{
  "experts_per_token": 8,
  "activation": "squared_relu",
  "groups_per_token": 1,
  "init_std_router": 0.0343,
  "vocab_size": 8192,
  "tie_embeddings": true,
  "optimizer": "adamw",
  "beta2": 0.95,
  "train_tokens": 363600000,
  "dataset": "wikipedia_en"
}
Below are experts of layer 4 (counted from 0) of a mixture-of-experts language model. Rows are named router (the router's row for the expert), up (a neuron's input weights, with its number) and show model dimensions 0-63. Each number is 128 + 24 x the weight over its row's rms, rounded and kept within 0 to 255. Numbers have three digits each.
After each expert's rows: a language model's description of what the expert responds to. This comes from a sample of Wikipedia text that the model never trained on.

# expert 55
router:096118119090094120159107146115135092091113112116113099104166143125113127104104111119107112129113139129157113093163149140109107142119150123131122147087111139090122111125102125147130096174130089
up0:106100162108136093153108139103162104142101089127128163113101141162114171125126113121149143104132153098142108122100149121118128116133124126095150115133132151132146116174086111135073116108113135
It responds to: Stems following the prefix re-, such as put (reputable), leg (relegated), present, and digits or percent signs in sports and election tables.

# expert 13
router:122165147103184116129122113100130090132138118119128132098137095124145115121125103127062126093157112104144100109101183157108099121156135148120148135067131140130110113139101122094190175139130106
up0:095132082104130143108074148124104109133145129170107112125130098129110113145138077117094132153125138126122107154099156153072145082151131102155144133109113148123138125137154153100147113145129088
It responds to: Particles completing phrasal verbs (take on, carry out, take up), prepositions like during or over, and digits inside table numbers.

# expert 24
router:137164117143107134154120103116190172128122100144137117088133112113148109177148134111123151114087157157115092099131132126119134135168121119090117116133133152123120103122177131115143096136098102
up24:129157079158108160134138119145128133210117143093165128129117107115161109152129174116160114132115130134108145192157160129138089136135122146120125123165123137126141150138154157140115156129127122
It responds to: The preposition of after quantities like one, few, two, most, many, range, plus other prepositions such as into, among, from.

# expert 29
router:115092151135150146107133136106150141117139141132136132125136137109156125157140124147117100091123149157171089094150100141127126126137146090119142144171181095134100100130142133127109133172161146
up0:098116140137096086104162104125119112121129155126089146171135128111106112144127125111152158167104059067122097150117124146120138140144136078143154152143118086091145117129138136168110161136140136
It responds to: Year digits, commas and closing quotes in lists and tables, and mid-word syllables like da in ordained or Ja, Ma, Ba.

# expert 32
router:131173158168152160171111099141111138148124138100141104120129131077144134111115165124139154141104126144116127142111126141126129148138099101095129173114131086161136107087089117076087132132126121
up0:157115136140087132145111136138114164134180155114099128128134119126136080126130114142135090113100166107124104099131078128106170099138146055132135083132137117116115113119164136124124087171109133
It responds to: First token inside parentheses after a name, such as (actor), (agent), (Orlando Magic), (KAZ), or pronunciation slashes; also sentence-initial capitals.

# expert 43
router:157111152118094149136105181088106128126167095126149133158084092102144131114100124090104103134113110112147115120125105120139131144125164066118137102111156100148130124117114097114133157094174117
up0:135107160095114114183119135135138137085138143120115125142086109110138156106178161141129110094148123169146151072232104119139118190146144121116133119099133087101165136125143134115137115103133201
It responds to: The conjunction and (also or, &) joining roles or list items, plus the, a and nationality adjectives such as American or British.

# expert 27
router:099145128155087129161130099126098098157151170105082115118147104082120121135127149139113148156109111150114093089105146154143117122140098087140143148154142118158079098115132111138135101165154121
up0:090073102153130093126134101109114115144115134110107138098135145126145103148100104111132149161153138134126105147119101129120105155120128147136089117122107120143136116144150113094111137135132118
It responds to: Single capital letters, above all the S in U.S., plus capitals inside names (NewCities, McCoy) and sentence starters like They, There, His.

# expert 36
router:129105116105161164144115101108135140119178162101097149141169118114163110129136123163146172163131092128144085131108112109158117172095081144120106142135091098167082100102126090079147131086122114
up0:157109138150114156115108153148130111159163137127117131107175120140131118110088131143134149151123166088136164149127150111102098137158137151087089120114144114103125112137089114154100099133113153
It responds to: Subject pronouns he, it, she, they, who starting a clause after a period, comma, that or when, before verbs like was, had.

# expert 60
router:097133129108122124139123123142119133152096153142115081127109138091090179179117113118101143089132096122101139085129113135153146147132138107118116145087121092147132099103150127139115132152151099
up0:162136121169161146169166073152155154107146156138136142117147162168170110119110133107153152165117125083082154132149137136078120095138118153134101152112142178145087089100137102124091149121108119
It responds to: Second pieces of compound words and names, like way in Always or Expressway, time in Sometime, and endings in Fairfax, Yuriko.

# expert 1
router:079154161095155146099183120139139139144155093150136171139111139076134144143152145129095151127156122088165106111091140122136112130174107159109151149110126148163169122090171117110153113110155109
up0:106090137163152138092136094138126156087128132150154124159151112095107145098133148124121182165148052135131118133175091109140134122122134129130161144084131151111146082156114106102104165113155116
It responds to: Prepositions and relatives opening a phrase, such as in, through, within, where, and the piece "red" inside ingredient or dredging.

# expert 38
router:096169140128117176141147111142106156098137128104123089170171137098137143133131136096160154165136106113129115163146148145122128090174157156152171139112130139142145114111151115106139120122132115
up10:129141164142100111157143144135133108140119120135154093152122171089123114088147146142151102136097106143150136152105136166123152115135113149084145127129108093138196216120154161144121115142105097
It responds to: Spaces and the first piece of a word or number, such as twel- in twelfth, In, 1 in 1950s, ve- in velocity.

# expert 44
router:172127123108154167128089169097103136105172143101102125167110085104162106162122170137078093138104119129132104123117085107122163091112138094130106142132119076113111122111165102118163108125178109
up0:126138115142129095113130123115130099076134116085130151115123154142106149133148172131104138098135158100142114086095145126121159162156123095202120149130137134146120153140116110080116132140125134
It responds to: The word and joining job titles or list items, as in founder and editor or singer and songwriter, plus titles like professor, director, president.

# expert 7
router:094128139115152184105135103148170157102125091119135135155131126112067132137160099119119128095154161087159125132112145098108119122106080130106120154117121092116177131129080137099137137168119125
up0:153105124155132156132134117145128094154119101132149170098110115125114123131082142107112107115139082148105126153130129137175161148126106127104112152121156144058123131134119131115103107092105117
It responds to: The label Species, Genus or Authority in taxobox lists, plus prepositions like of, in, by after a noun in prose.

# expert 22
router:161139157155136128136082133125129108123107087118119137152161130098150127156094116145128154091114164130088114162078117116119127131164112124104134140142079120144124169112122125091153105152093121
up0:126116174156185065136124124133167124143108155122113094116132093101130111075113089167130164118128117109103131123142155122117096102101106128130149110109126127161125104142134153142139103137136118
It responds to: Of in set phrases like Points of interest and Hall of Fame, plus spaces and word starts in headings, table cells and bullet lists.

# expert 15
router:092111133120145105099105119121119177086139125181102170153138171113116156141146110134110150108106111123160091114132164108132160133131107165115140164148137155159143090108143132154106134114114135
up0:116141130134124134117105109180137112127071136161152108139115124100097084120118113127061148115102144128153121149139127094070098085164090115107126098112097124105116143133139127118133106124125168
It responds to: Pronouns and demonstratives opening clauses (This, that, it, his, which), plus mid-word pieces like her in peripheral, st in circumstance.

# expert 17
router:123112131117179132140111147145141114108129122125163151134146125136132131139106089103097120119170135135114147128136153138143147171134132103070124116116100073129130149142148124118119158157151131
up0:124128113136143100126105165109146141126114136178158138132135116134082131100118131122147151147154082137124141172120104130142079106130155125177109134165101174131085102153146110123069129150182126
It responds to: Rank labels in biology taxoboxes such as Class, Family, Subfamily, Order, and the colons after them, plus prepositions like to, within.

# expert 6
router:139155113115170084142091149097094150097147127111129171140111144127163136128123142121101129093119089153136105102113162127130076116158113116102129134134125149159118120097146153162158148154165094
up0:131123156131111101164106175121142138119171139097129141129120125165141118128087145167097144124142172134132128139069082113160104117108144101133070140143100131164084144143162144084095054135100107
It responds to: Opening parentheses, commas and pipes inside numeric tables and stat lists, e.g. 64.7 (18.2), 4,795,873, career lines like 98 / (3).